{"d_model": 128, "activation": "swiglu", "n_kv_head": 2, "norm": "rmsnorm", "rope_base": 38000.0, "warmup_steps": 471}
Below are experts of layer 6 (counted from 0) of a mixture-of-experts language model. Rows are named router (the router's row for the expert), gate (a neuron's input weights, with its number), up (a neuron's input weights, with its number), down (a neuron's output weights, with its number) and show model dimensions 0-31. Each number is 128 + 24 x the weight over its row's rms, rounded and kept within 0 to 255. Numbers have three digits each.
After each expert's rows: a language model's description of what the expert responds to; "comes before" lists some tokens at least twice as common just after its tokens as in all text. This comes from a sample of Wikipedia text that the model never trained on. Tokens count by the router's weight.

# expert 46
router:123126186135126100114133156123197134122089103106135094086168131138139118127159148104161109096140
gate0:142148114123120157160149124105123099148106145126159110102126152102129196121108124119143170107151
up0:160134161116150098107130138161146098142123114132138150149134117140119100125087127125078062129096
down0:159107091114141158142149149144080138139141138145126113160130135173154111169127074170102078093131
gate1:096099145124132141105129099088109145148090165136125136119142154104117133075115087109143136119102
up1:107130134142144091094128141119105148148127130153156131124118131164136132154171183101141151104121
down1:126136119159097134107138125130132100102123127098083120169071156154102114119092108119141145108129
gate2:155132145115101135105160134124161114100114109152131148130109125159160189145113170067175102094123
up2:133091105164118098122135093093178135105144115161091113120129132114096112134149124139132114101140
down2:158110124116155112145124159110105127175118134133107108171126124144146127166126100129110110108156
gate3:101129135132086142140102108112164116121122106191148132134105094077145140136123101081126124130115
up3:152106162138093142140110120102097069109123108162146140135099125101171171134105146145170107138132
down3:113173155125135116108138109161118151171096119160142102095103098088106098130163161094085143124146
gate4:149136143134085112179131143132181113121104146131108166133107136120161135128128159146150146154147
up4:119153117128133093127146138125118151132105157101137144095116163144189142111136109143171113138064
down4:128079129114134139124095186083127167130130122126126086126117143150116167100186143134157174150110
gate5:144154118133134127139112157095116141148098143118103132171128152125142103113092112160124133132144
up5:165132145168178154138122139169171130123138136093170151100139144134142145116137123156134156125104
down5:134158144122123150148120135112104161115117139132139108115122110128102175119147132088159118110149
gate6:116120152137144132144143115103137134124115140185102120112110127153162161119124128136162122134163
up6:139149171126139155138122129122115179148132152120143141169150151106101090136125086063120141104110
down6:122081138146125132096187118152130152138097138100116167171133113151078155140141156169140160153144
gate7:085117157159096097124108132110136125142105124098184102138106151130123164106134089125174094072161
up7:145153145117142169080141117131112122137154120164118148143133129149117130134152165159103159161134
down7:143161088114120124119126150110146153140135152113131115128139163130140125140149156129121149129057
gate8:126164121113147127125128130143170147162140087147137121121162131148103178134132144151132118144116
up8:087180113140142145135124137183131146167159122096115149132139095121171115127086119104144112112140
down8:116151096114119146135168136175116127151156115146157135110109093144173108101150110121112100106179
gate9:095144124123097095138100170159145163114134159093151126128129129126149114120148137145108118130065
up9:108123126148174146132140120132118131125112122160160165122087148142205124122147168124147154140142
down9:133114143132154106119120123094164139087108152112149110131121132118126132159131143121150125123117
gate10:144128172104099113137095118071165130153121086166138120120131141099141178121109143096135153146151
up10:140102121123106112110143117175122090156102122128131100096127140137123163126099107085119094097144
down10:123100166090145095135113113115126117144142102190138108107133091114109119109126109156133151124173
gate11:121162145157163137178113126126137089131120131119101119158101102128163146143117116133133127099131
up11:125157112158152082158113115137123146092138118139071080111133122132142135138110107161087113109146
down11:127107134120106150171105151165139160116117092139126105119121089106085090133131133139131122131152
gate12:123089128132138141128105127113112144113131124135104131178107159138105128147145159112141153125130
up12:105050145167132129104096131096116112110149149149118090122089153151089159160138163140138147138194
down12:121105104142124100120134143144142141110136118099108123155158127187108115111102146133100138129114
gate13:117122120102108095105124126110127136100145140144134124111117138140108163177141143127123118131146
up13:139135157103120144121140124177125127132129138104131121112113140081104128150109104126106164173155
down13:101106179120144124115128113092125117132099116117146167112150095138128140125139127173180085110120
Description: Spaces in table cells and inner pieces such as id, ut, ult, ff, in Splendid, Distribution, subadult, simultaneously.
comes before: " |", "|", "ed", "ion", "y", "es"

# expert 42
router:088166142136135106122152149103163115142116102139137070133148139154124110119129156119162143135084
gate1:143136101099132115136097143098146115118090126138135190165141118114118143121111138107129118169139
up1:110120120138130134126162107116098137154157139150125125137120103148072156108119124113168177140151
down1:161140173108114134144072154144121115110096125126149144121120135123140152172138146105120133089121
gate2:143142115096143086110098098126097103114126135137055129110142116160149193155136116086180101137113
up2:125109154157134158201129135176114156115135131128202140144129125093139099088148127158128140120153
down2:102097171154097161117122148129125118086152134133115130089153153141154153117069151153120080138120
gate3:125141111106138111096135125091148127129085158132075131146116136137172131083149124108083096125132
up3:126141119111127131117128133135110116113187121132130096078119192138108145119133105129142111162142
down3:179141147117115101140136142130116099158099122162100090180120128126149128080101156112130113119107
gate4:122176129109107101163099136128111112143138116114130121162130125109138121104067127075130125107106
up4:146174165140142141111155099163150145119161114117113115109102168182169135081189117155138134117131
down4:108123099169107117129080126115156124124146152089137063110174102159125087112167126110141139155144
gate5:119089169131148099145087118083115102112137140143135119150115149116143153108154106145135131115100
up5:121129117127138099114126116095133124097114123164107133151133143133148148092179142126130125110112
down5:084142141139125117165150117158113120144158120149120125136120127146091104166140124110132092085120
gate6:134133152158157153143088121136158132117134132118131139128159118135104142156110147107065138116139
up6:110170092128133149160091116143144129129135165126132124098160137167134146114124141164097136135113
down6:150162150154135098093104170128113101118126136154113089155123109151123173117161117097120139128149
gate7:095149111098152158133080140094152116141125144134078152121070080116131104128128162085107151109149
up7:174166148129136165109115138115160132121143125181118128120096175136128089105157133171164098135131
down7:117145111122131092111131161146130120141138106158086119080136141122195136144166166096138152113109
gate8:131101145121113169118085142140082134124138141162134124143145105078097079133082152128105127120152
up8:123108169114105116078175108119080121106115116127114131061160099121088129095151118140113155099130
down8:096137107113181117106112125126111161157127168093104122108091130139099134138091135136119151140102
gate9:130132109170138108138099120152104118098154182152114109125106123112124131138140112105119089140118
up9:084165151133106108123081145135109153138177148134114136106103116109121102094111104120127160138106
down9:099168191110122128154114124107127128150147135102149126137171150127105077094161146167134155159106
gate10:122138142163102100146152125145076157114101123081141131098158129099093139143116105104085120150116
up10:135069120101173121114083118156159106133158113144101121185097106119133110141108139090170121133170
down10:105095155115114134126143093123163118136095115136099144133105128117180093131074099140184126155112
gate11:169100105097147075143119096178151128069102135137125132103154141168123118150103108167117113124164
up11:146108120123137079172104079173106147077093134149156145120137111155114122133115094109133092095182
down11:141158124151118136147143127094095098156094111150154083091123151147138122116123111137138156121133
gate12:116145135082109122122123156093127104085077109107160116102162106129177151096130148114147121146167
up12:115121127087093133087110131094152099137127162111137139114129118141160174117154164102140174152138
down12:142139156135081100126133112158148135109136148141088154145097105160088130137124124138105114107131
gate13:118121114140092117160142144113125074120113144164105162118140108128206142135098159155147104138107
up13:127120123129116088133168125138121079128110109155101152143118106129208138147094118151108087121106
down13:110127106098129143099095105139148130147137142139127137132100148137133117119166093118110108137122
gate14:137135108126154098099078124165141100131115170091127115113108108129157130114117153159064177146093
up14:146075142177153135111113072092098126098122090123105179118102128087162122129097049133108089146145
down14:092144109137133130151085135097135136149103110144131120117160158127143132174115161100069114155098
Description: Pieces in sports scores and rankings tables, like oll in AP Poll, collaboration, quote marks, score dashes, country codes such as BRA.
comes before: " |", ";", ",", "A", " (", "ing"

# expert 2
router:120161126105159124159119131126127162126098105119140123121158138153060124145139146105153174118138
gate1:065166108138118143105133125165136140191119160122120135138122169144126115116104123138121122094094
up1:098167140119113102124096179142115120144127129100159121165119115070130130123078140134120143115145
down1:117130115111115105139120129111122134104124149156110125114129171131126126117144134076144091144088
gate2:137088120150139103113114131112152124122091060131125112168125111148136172126109132096180119135171
up2:093174140097148145122145109130108091138147174120099172095143140115101077103123117144074132107056
down2:137118095115162110142104118100150142140134102130140109124117141155114106135098118154120141183114
gate3:168133105215106169142085109142139186128110145136148149134133129109139145127072127124149119084132
up3:146124061149117145146156109138133157097141168086164107113141160116116117122125138139125107122111
down3:146142162130142128133099118129103077153146143117171128072104098138151158131140132122140107127129
gate4:149049103124101124165120111150127082124139135141142174140153141129133126138078139095087132168135
up4:120128117116142108135130183133102157161099100097148103159136073090134123122156116111185140096174
down4:152092109092131156136097170137129128163116068125127135138145091080163111088113135120131130120138
gate5:086126112141117120127123154111127087106137125137158122082114164086123109134111139121126099087090
up5:143151164162179091155062114140155145119121158135107164128089128131116131105119147137151110136096
down5:103103121124103126123135120119099092127123094141154095120126102116106121124156107150162100124174
gate6:089157127148130100091144119094125144137152138147147135116104157113091112125195092131110142108135
up6:100115160161102118127115106126135128119175120133149126147171110114112125151089166096101168173159
down6:140121097133158159116142127094114155143082139115134108106073142118087114145152111163138107106126
gate7:107104169122159148137170117114108152143148127098098159112114126153103078117102127131126113100137
up7:160149148117106144105101155115126138128092180107116150149113194127128113152131139149146113143124
down7:121127123098109124154151122114156128113120073141146112152142089136158114173134102139109136151149
gate8:132136113107099136121119114191109142133152121062120123113150156095130160124119154155103117155122
up8:121114131167148136159095173109096163159092139170127156152148098133141090129131144094136107142157
down8:136145123094107165126164091142121184126114120109142134137141157145121139155061145154134136130147
gate9:130143121128114144134119129106148141121091166156136151158175154103112130110129155107111124122111
up9:081146129117131153102135094171111116085170125116128134123093158125100082130076105142141096145153
down9:135128108129126153108113138148096132125092157144159127109179127141118141123115163117067117116111
gate10:118097109134192144094073129128091160114116150142141138136172123117118069138119151090109166100122
up10:136114135163172129157151131108097124107091131138144136058128119100116100115195132137114178117121
down10:147109123135082109140118146119175154100125144143105104156118120164144127114124124122151100140080
gate11:116123153104100134139149152121135116101159117081143117145169141111113146158137149126117127121127
up11:169132125156155124099084088129170096157131157127114110071144113167130135095105121143098113139119
down11:136120113120087118125123150158119134162129100098138148181126093137152125071156130138153124121173
gate12:134145166135110107138120139086134132113122076136089152129171098084105155110132137143161109132166
up12:113127113131125174080125129111079138116151172116134099141135195173137150157114098137120116142133
down12:128104143111109161108108114102125136115132098108107118119145133137109131130101159133142129131121
gate13:132136129096107123127129145090122134133099114163104124151118140145125127107133140119105149144071
up13:105132103133161132115161127096122168135156155176086115159131121086057151124155111122126158155155
down13:134148143109115106130123123151125115121115110095125112136128144098131110087115172081125141106136
gate14:147112123106139138149127153134138115189115151092117115114123129122114160135101135137097180124135
up14:138171117133109122125123108168074138150135143077155118147124117127129099090116134145130123108160
down14:127120106088108156136146130081149135152122111131119155133132135128107153106110047127119147117128
Description: Articles and possessives like the, The, its, their, plus mid-word pieces such as sh, ub, ch in Marsh, club, church.
comes before: " of", "s", ",", ".", " in", " was"

# expert 39
router:089133138106140134165133146165137102147156153146085119157168115121125147120128080107134131090125
gate1:134133178128146166160091102168124177154165141145099146161127098178118140129170158127145120144131
up1:154088158107100139145096141131131097157154108139123134103127142077150131168104104121080135118108
down1:091101128162124146119132143130086181103154129097143110101129132104080090101107122143185136154135
gate2:098150125150106134160143090109116098120125154116145109118145121167153128156090087127148133070117
up2:122122126151161135100122140150169164105124120137153105153121169143092103110125164116140170120108
down2:145144133169108134119148176139125079141147128150117122116111136156095147108095095137107098144129
gate3:121163148129148131107141102134149097121097156143158122131101129105114122102182161116153121144141
up3:091167101156136106117138143077169141154128118101173142110152102128124152121149089171149101080115
down3:171137149139164134115107148149126111101157150118125152121150178124121111110129145084114136143110
gate4:111116128133122123143109136116143093118073082116145170135150138135127147114075134117115148121124
up4:110128148142118136194153118109146117128091138171124134130078126161113153110107135134119162101138
down4:067108138163127091098132102159117117108120157101072131105104125190137113130119093134088145104139
gate5:119116144125104177108122171165108122143074143132133130127116136144125124154165111135140131091083
up5:101116129112136110165149110130081147182179140189084153108114140167091170097125135078170133100132
down5:126122127135117129127121129128130165181119090123126150140155155130096142133131145103147095140143
gate6:138143143158136136131172141088118123109137126142129131146180139141149145123159142145162103134104
up6:097118138145084111141098148136118169129114135132120129139131113134134138125143125095144156108160
down6:165128134108155142106105111159147132143118123134133096087182116130120113126103144136155145142164
gate7:100121147149129110118129130097127132116164113139141102152144105151104113139175155151156140103121
up7:119110119050122131139100123134125153099130128121148118157078127137121139114126169108139176159075
down7:098129143130133093108140147143133156133152152159112137142138086149096130154156122146110119113151
gate8:074119109139106099114150094136155098143118067182089103111114110170164121108152131141104116120124
up8:137151170107121084124099159101099144131115173118136144132150122145145149136147131142148149141150
down8:129137112125112096191132075116169157140098084135128135114147115103153119196142165132156161163137
gate9:159140137117181152115098126142117128134105132097107153089128143130136178155152122073160101132149
up9:137132130138118132123137131144104124185166131139169128192120120110111111113121073123121149123132
down9:136125150125052144127178129119153101169128105147118132181120084139105130120130080131131145127140
gate10:063104109113080083147138159105175138099114099097146129120116151107068057143139116146159154082163
up10:167109097122102117136106129089123151125110115088147116102093136170121170175164140118175144137137
down10:153102097140144130150110141137113150161121155181076114155124104099117123114124157150113115171127
gate11:119115150145111146145077106130148132115135139163145125154145156107098101125124128085155160142143
up11:109125102138132125129092094154148139115105089142126092064081112127097101108150126117132136100158
down11:159125140115116137144098172128125175100137158129158125113141141174116125148160128104101146133134
gate12:127104117145115148153158167156126127125104139146109118157098139135156115152111131113105164109131
up12:158110090134126168141141186155122135151147121168126133124122104126128165159137146153097144155150
down12:130153162094067145112152140167118113132123090134149096146112089140130105088142130153085135091141
gate13:116147151132126132140138139159151132177112108097103111114136089102117166170125135129147133130152
up13:140104118113088101130124110075117150092199090126121157118119125118130154119162129142090096104117
down13:148137136126116140129143115072118132120146109141105171120133159096170134136134148142140119081096
gate14:090120133123135128135129119144142127130136097160121137118160135103143128155146110124120112145131
up14:150163111154161096146140151105136143101139133108115150130120130120114172134133146142128160109145
down14:128138144141098132119123128145110168185084138192112084146157082126150121147148100150106110101120
Description: Suffixes completing verbs and nouns, like s, ing, ed, es, in plot summaries and music articles, such as feels, sells, singles.
comes before: " to", " the", " by", " that", " of", " in"

# expert 20
router:123133097098187154125130149171167125121140122147141117139124092111148097106094099101068085125121
gate1:132156129186115127149162121146129163162162150100119071104136137127151123172108109111128084122135
up1:118107136101114116146120173088119124121104106125149113137142163144106143123126130110168150134074
down1:157124150173082140110110089159124164142128142135116119110137125140136091110096110162109131135108
gate2:161113148126141138152145112130159137116129136079091149167152111167100090139116120085180103151148
up2:165132121131132175170141094139131150106103127074112121124109163164086131137094098095141117133139
down2:114091171122117143166154151107121107133138117150134128142123112098127131128155139113132126119153
gate3:169101075139110119130086182122143134134099121146143114173113111109139147114133128122086118150108
up3:150128090138092122129111180131146113123119113161136111170167088115116184142132144109117184170129
down3:126185138150131118109114122157157117134142171158114126136153115161046129147152159128126169160131
gate4:127159122092112116112093133099130132122144136151112131109112152125138109098168139136118165144166
up4:158128123110130100131121138116125132122104115088163136114117095138183121126076121147127131135143
down4:116105148129095128138146096134082111136117111152113111169118185158127126169114145107121104105103
gate5:158133143172108132152125146123161107128141100112137125147102137093148142122098180102121132138116
up5:126143130122104138110109139123130131149142134157113108157115140137114114115111134103147114137105
down5:152149126130100115112131135114148113107129154163138106103099161144160090117124103100128133150124
gate6:137139139127117124124102100178115143144098159160114146127164133091162095104086126113130094145135
up6:098079090088127132116148143134134108139129154155120123164163151162115129130173114115130135136106
down6:126104145114150112126086109140113110105118156125170091123101135120137101135078077101131131108097
gate7:173132142125147120127102122159171098151135147131167161149118104136121147134186145111143134126113
up7:110163123135127124144157111130145126125154119139135157096089130105110135119118090152081104082128
down7:133140149103108130144126149148131094103161074157129144170106157137097136120145136176145127127166
gate8:176122096110123151100143139151117112132105101108109128142105109162130113200102115139143121125133
up8:087149109118115136108127115108153137156150090068088121133151147112120143181108123154146118097112
down8:125157094091103098088119132127118136121127122091095096126143166096110151153113111152156138141114
gate9:112128161157132097132078106132113134142114168110160135078129101159166099114147113129143100120147
up9:135140134076138087097137182114124112081102149102132103131103139102141144147128176138126145134081
down9:169134116102124099128120130131116104110163155148127158106085098127129150123141091149126151129153
gate10:117152196112085120141118118124112161187126098147109121128123093133099139122076124122101118133173
up10:135148120108140116108106139144124148141115126141107146126131123171129113109131157139160155144104
down10:098144144122148159142064108122119163172091175146177117082122165152135133176141147124117107114142
gate11:103114148112097099124095084139143133127167129112138182104135133137120137158098116081125165116163
up11:130115139104124084125107110115083131073128137178131115116171141136132134114081150154120134168133
down11:111128108151137101112111135055144161153124084155139128125136163169119134177157095172122150139123
gate12:133148138103137168131174123111106125139149127150128106155106172155121086200120111134104152136127
up12:104192126142150106147154133133085168134146107170130140124162106115137146102119155144145131134143
down12:159126157115139136096126129169168144125173066139129104147113111106142107145142114135114157146145
gate13:125141139146081144095127134102135167130128161171180144133154109117140129100159112165164131184151
up13:115144132074123074106127116136115093130123114113094136087104149139105098095117142102110131109146
down13:186114132162135120129133131129119127125154149099142135136141127141115127165094138108099150102103
gate14:133125154104112167087132150091086111131144142124153153098153124091115102120088151141119114126151
up14:117124127093129119148132141115138119100121138156124148131144139172109129093171059138128047066143
down14:095124152118142113137071114173166161126116136100156124119129147104104118134131126124108162146085
Description: Table cell pipes in sports and stats tables and letters inside foreign personal or place names, e.g. Hajdu-k, Portug-u-ese, Johann-a.
comes before: " ", "\n", " M", " S", " 2", " —"

# expert 23
router:129085125155189169123125155106149160130159127100131141145152118147111158085134156149181147123139
gate1:118150156097125139109100167154071131139075133135112170154140171127128135126143111115085074113120
up1:155081083101129116110173120086143142127132166117113140182143121131083171169118101149108099135172
down1:131142149122128107126099118130139110121115113177136118113102126150130143147129158168094133149116
gate2:113180137103127100128120146135142157118115088135109158133103119145106099128113121135073097081133
up2:131114140136156147146118125179113123136144142104124126107085129133136106139097177091110123159151
down2:129111126157154140111093119131098139108130165126155135143138145106143133137165128090100113119086
gate3:144104179129077138106124098122107134119168128132150106125146137139116083089121167143128142135102
up3:131098144170104136122167124137131133119142156150106108098128138150124135163119167120169158151141
down3:148082138089110117156102137141128107128172089112133143126142093141129149104147132165114132154117
gate4:177099092134150095125143107130179126103116150107164090133152151122148114135147076167133122127100
up4:124110103121117096122192114111103139164128133133130106136157120122152128170145156116150130097126
down4:107115161193136120106145115143152151156139149160130103152131131121080117123135081170149153118111
gate5:144094100123118082136113099105134122108124105094165131142152126105145110134108143155136154154102
up5:123129112068109157134153138090160134114142166139127154114114135136093118130162116097130137162095
down5:091143105135146118096168121164124122157104149144144158099136114136140111116132113148170087122124
gate6:131172094079135105101145158125105137047139094170125123181133128107138136127111166113099166126110
up6:126131122136087118158141085120086111118104124112123153137127100120132169144140092161168067154128
down6:128139162147170117146116109104141137146136123138103124185157150130154132144121170162139169127135
gate7:108162102120161150140128076110134135153131130148115193112101139113115132132142106142123122110097
up7:133138145121102132150143140116135113101127126146117081142135119135176103158136133113095132152116
down7:137135148127133162113156101092121133156103107094135080103131124108105103152108151149142149149141
gate8:124155109077125139133161158133158126135167141082145105114113117149172152132131143142147118100147
up8:140134134116157159139160184108116135171126163155137091157123120153126130117122142142150129119142
down8:161129094105151127120158108130133109141111106128106134124137132133105142081117135118119120134178
gate9:123128160147113110110138116091117147123120093118102132136120162091163105146131143138132106109152
up9:126106105165125129125135160133145128103092102101130118153115108157104115110139112125119154128142
down9:157098174128110110122135143134155124134124131144143087148158099149121140155148103156102146127177
gate10:134115120163129141143109150135140152107168142106115118142089094144120130110181156119119123111140
up10:152086147121172133096105164152132122179135167109151127077075119130141112110140087123130155134135
down10:142160125089096094168147111086109067149144089162128137138150111120104108119084112168112129138153
gate11:092119145154138122120132129097112150116119146124156133154089127136152100156076158132135122152135
up11:133129145141131096145125166094132151107127123135153108137099124145157099150102160141147100129151
down11:153126139147121144153141125132102107102141152126122130124108108135146125117087164179184120139148
gate12:099123113140086118129163100081155161160139136143132154135147122163131143155137098140142168073095
up12:109101155145122138118159096134096139154151121115123123084147111113179092109157132124112130112116
down12:110169167173154130111139094153154142101165135165157131119138147132100115132145111159095116142127
gate13:098119118127112119126138092123105170097153154161138143141139138124159132145165168147112118123133
up13:161105144121172126138089091111172117150102068122091086141162103149101139136100108126140101128108
down13:131120122147132120122150156128150120126130113088110125128127127120145138118100128094114157126166
gate14:149129162100128137128146145152146178105176134102117139116115088076121151163150115105157135109134
up14:127174083123131134141108119083090142095100108118168132146110136097186145125146143151123138180145
down14:129134104150114139174153164109143139154148160125143146175151110105158146153125142119109113121175
Description: Pieces like ro in brother, wrote, plus line breaks, table pipes, hyphens, the word by, and after, when.
comes before: "\n", "-", "|", " by", "t", "9"

# expert 30
router:127125158123081142099153135116095123136136126122055131169159123130127135109101106105094101141142
gate1:130125146112124133154128080086124119141145087141099116107145136172150199130140147115144129142165
up1:100134138109111142139134133076131097136119123148110135136112151120145161115109129125172153145147
down1:101155115122119092085117165143137114112138091112142099113120091123104118156118129158162128143131
gate2:122107118190122138152118169139138142160102120102110116114144142110122124141125127157120106142179
up2:143105128200128121105108148144139102141087110118137105151177156108134128122122110156105089152145
down2:137125132119126107128141133121139098108132121124143102091120139068140125137132087096108110147120
gate3:115143168088120132122121133145107114103099122111135163156134162120152110171068128125135140117171
up3:122112093113134108163120129084146153134169109173130090133138142106137164099112141117145141126136
down3:111189135144107114134131127163082174096090099148093146130132158170115144166117136130080158133149
gate4:108140138105102151117111136115129152111107156131108143099177140130148150131114134091125156116163
up4:149116137123104111110101146095119087076166131153159119091148130117113159112129122167104145140107
down4:142129149133166181157121104153113108129114085170138125133135120103139112118109103105125117093085
gate5:093119107126151135113106128099125125163119068136173140086113099102129133140085116144132102119139
up5:120160109117138137136121160179099099159122129153150101115157105134145118106126092148130127093091
down5:136147130157172096128105128135136146088124133152138150168127168131156122107162121123081116111103
gate6:111118129154107110115107119116124150124170114125188145128135129122112148132121099113111135120149
up6:104136127156094130128129138103137113094142120172132087139134141101163108139149097116136115111156
down6:131113165118155131144086158129123146117130153085117171163080143130122146147136165132132113158104
gate7:120135130118116146091148158157116119126117129171161126162101123124102091177173095156133113104101
up7:145102108167145121112117132110150161107122133143096139080122146107157118146152131107159107130162
down7:128126123075126108153125135127123122153147067124140111173111130115089144088093148115155094096087
gate8:116097117126153134133133105180120115113143135181100122145166155112102107122172132094119139127144
up8:201146147114097111122108087145119123134141126146148112147127134138160105143089128123144141147125
down8:126120113116114141139132109079090151135153117147125142146094156125101101137112149125083138120134
gate9:108123115124081151137106131145117119152115108124159140130132125135137131133089137086147138145122
up9:134162126116178105094140147171137137130107150160110105162155118159137103119151127145152123116128
down9:135141112146115147163143139136100110125128154137087108125158075102131135121080114147129127132184
gate10:126127142124102131116135141111123121146153156145125097150082111146119140132161099125143139122157
up10:138124127108138144118125062157126149087129126171089148126118188153102137125148108116102116117113
down10:157124133122086134128130151130137136164147098124155093117158119106175124122106142144159102120155
gate11:161105124128123140147141118079130179139138099150058132158089113110168133127155125161160138099144
up11:092157107110145069145129160111142158139174132093139151094093118111156146114124157124115141156132
down11:129103092119141095176162132102088171146152133137112143135124113125149146105148138154126155150151
gate12:123108118135147144151115154139135100126125133150189133155117160141134098126168154086115169122130
up12:109171108153114146147139095117124149085157158180144103167094152154090135102145122126094102106138
down12:134146169114142112124122169119118145173157107080146129090112108148123132161093152156118115124154
gate13:144111099105124137089167137137157113123102169142142110133152110144123128113099145115121135133101
up13:154126142136153126142097150145111149153138122122119125126105112125140120095113137091133102147128
down13:097123126091123117158149144128152158152121119176094140134102076124068175107138123113110148140119
gate14:191091130108145131144115118151106106172118109075098126107158139075181114128089166080133110148156
up14:150112129102120143099148137107086101133162157112105113142150142150148135133122122145108121113113
down14:133131122107140118148101128113138096132137139135159141133096106187100092164149080157161165104102
Description: Commas, closing parentheses and periods, often fused with word endings like es, ing, or following years, such as In 2025, and that,.
comes before: " and", "ed", ",", " the", ".", " he"

# expert 45
router:092130121083123111106121154139165136122136170109161126147100116145149088113137106130137171166084
gate1:146152104124124127117134143142129128139122147154114135122100084125122137104161147117141128104152
up1:074140119108064116133137097128136129095128155122146124148156077148134108145126139073159160068117
down1:177114135155138128109116157140108121110132098109102144123152120128162144123118146079083137093126
gate2:139118136129118096151106116164167142135102133120115158133151136163099118111145157160115124105140
up2:126120109107130084168152111150180166133130102092086158147131131150111135126156153125140135125117
down2:130105114139111190147145109161066118154112126209107157113125107152097131118124119134162137162146
gate3:145116129100149128186151135150172133186093143100137121146104137119124115144128137115166135128097
up3:142135132108152141144110107142176121153141140108135134118101192106142118154110107133147147126138
down3:084089118103067112108153131123104155129108100128116136151167155132098156150148135121161113093137
gate4:089152140129155157150145075134127160109137170122129112123109086133147128098136172127158124127143
up4:138113118115096131115122114136125136157128117127091126067093122113109119104131143147178141084083
down4:132160169132154133108142157113156126122101101163136184153154124123112111165108176113113161154126
gate5:126113135166101149145140136072144127098136115106139130107135138139155146151164167155151118148112
up5:113111108115101146111132111145120145134160132133113152125128101120097127118137105077121132078165
down5:082096127122138099119095148141117094095103086106153114105092142107090089146121120087100162125128
gate6:113125081132122124107154163139150107123183161167136132136117073165112111103131161117121140143139
up6:126113147084132093109135132093112152108106107107149141141142158148112120122139105156192106130124
down6:133140130125189116167090114186121138099109107119161159118113170081168169136117166068135148179128
gate7:144129165076149125084091140131112122094121091122125112142166126070124117097115153098121149162088
up7:137120108142112140166132137139107130154109069141089090120169103045120126121139141127113155171139
down7:125133114147093133078163112102123118129138121175126128083155136134129122147122118172103113148178
gate8:111097129146157106120120095146141142144121117154112160075099126132145134100101146141128120095093
up8:117140092149117129165079161061094140132128126151120151114092154124142137140110121180115149148130
down8:127100163132121113122159120139178125140132142121101116140151195107130117090104127129125096113157
gate9:119149113118111131116097147178109078136161153157151131075102152174148127125176118155141168128119
up9:145128097125137138159177052145171148152149163102089167121132115131084135125153116135154111141138
down9:135147117141141139135100175128093121106121118166148112110136144103137168141146145120136168104151
gate10:129130088142115165119107161138090106139132089149108150114143079131103111096105208094145110151144
up10:106094103146142167118116146143108166154126116114142131120137139141124119098136153119155129145160
down10:136108134101099107094138147123124115105080109133129134124142132102128128088125163115130153124130
gate11:113125158064138099149132089130102090190169103128129110122146080103107142101122117105135096108131
up11:118156162139109133149108107153142150133102159110138185118112105133117106141109145128136151136122
down11:124116164113170121140129118157135142167110117124121167117111075134147132075127060099138118112115
gate12:136152122130165164140107106166166094182094152163122150075104102128156124121109144124085126121137
up12:141135147135109123135110093149099175096149095144099102088133117071108143121145128154139123124149
down12:125149113163101112127161112159156144151146124114131108091147113088165135129119119102160127113123
gate13:123111123145116084155055123103128061114121126146143119123146128112157154099116157108100142121099
up13:123114136125148098152079128095110062111127110134144120169155150079144167101111114108119138121116
down13:077115109097130134131136105130110171141135136143142155102153113126136116145133114117150086131137
gate14:120126137119111177130092124138129143143116158189156160150046146108099105091130119128151128123135
up14:127171097144146166103156133106125106123131159142138117170098135117109119145137119141112113184110
down14:148129110109133100155173113103104154077123111127119130115131134138109164144160103113117136139093
Description: Numbers and pipe separators in sports and election tables, such as scores, goals, ages, and 4–1 results.
comes before: " |", "0", "2", "1", "3", "4"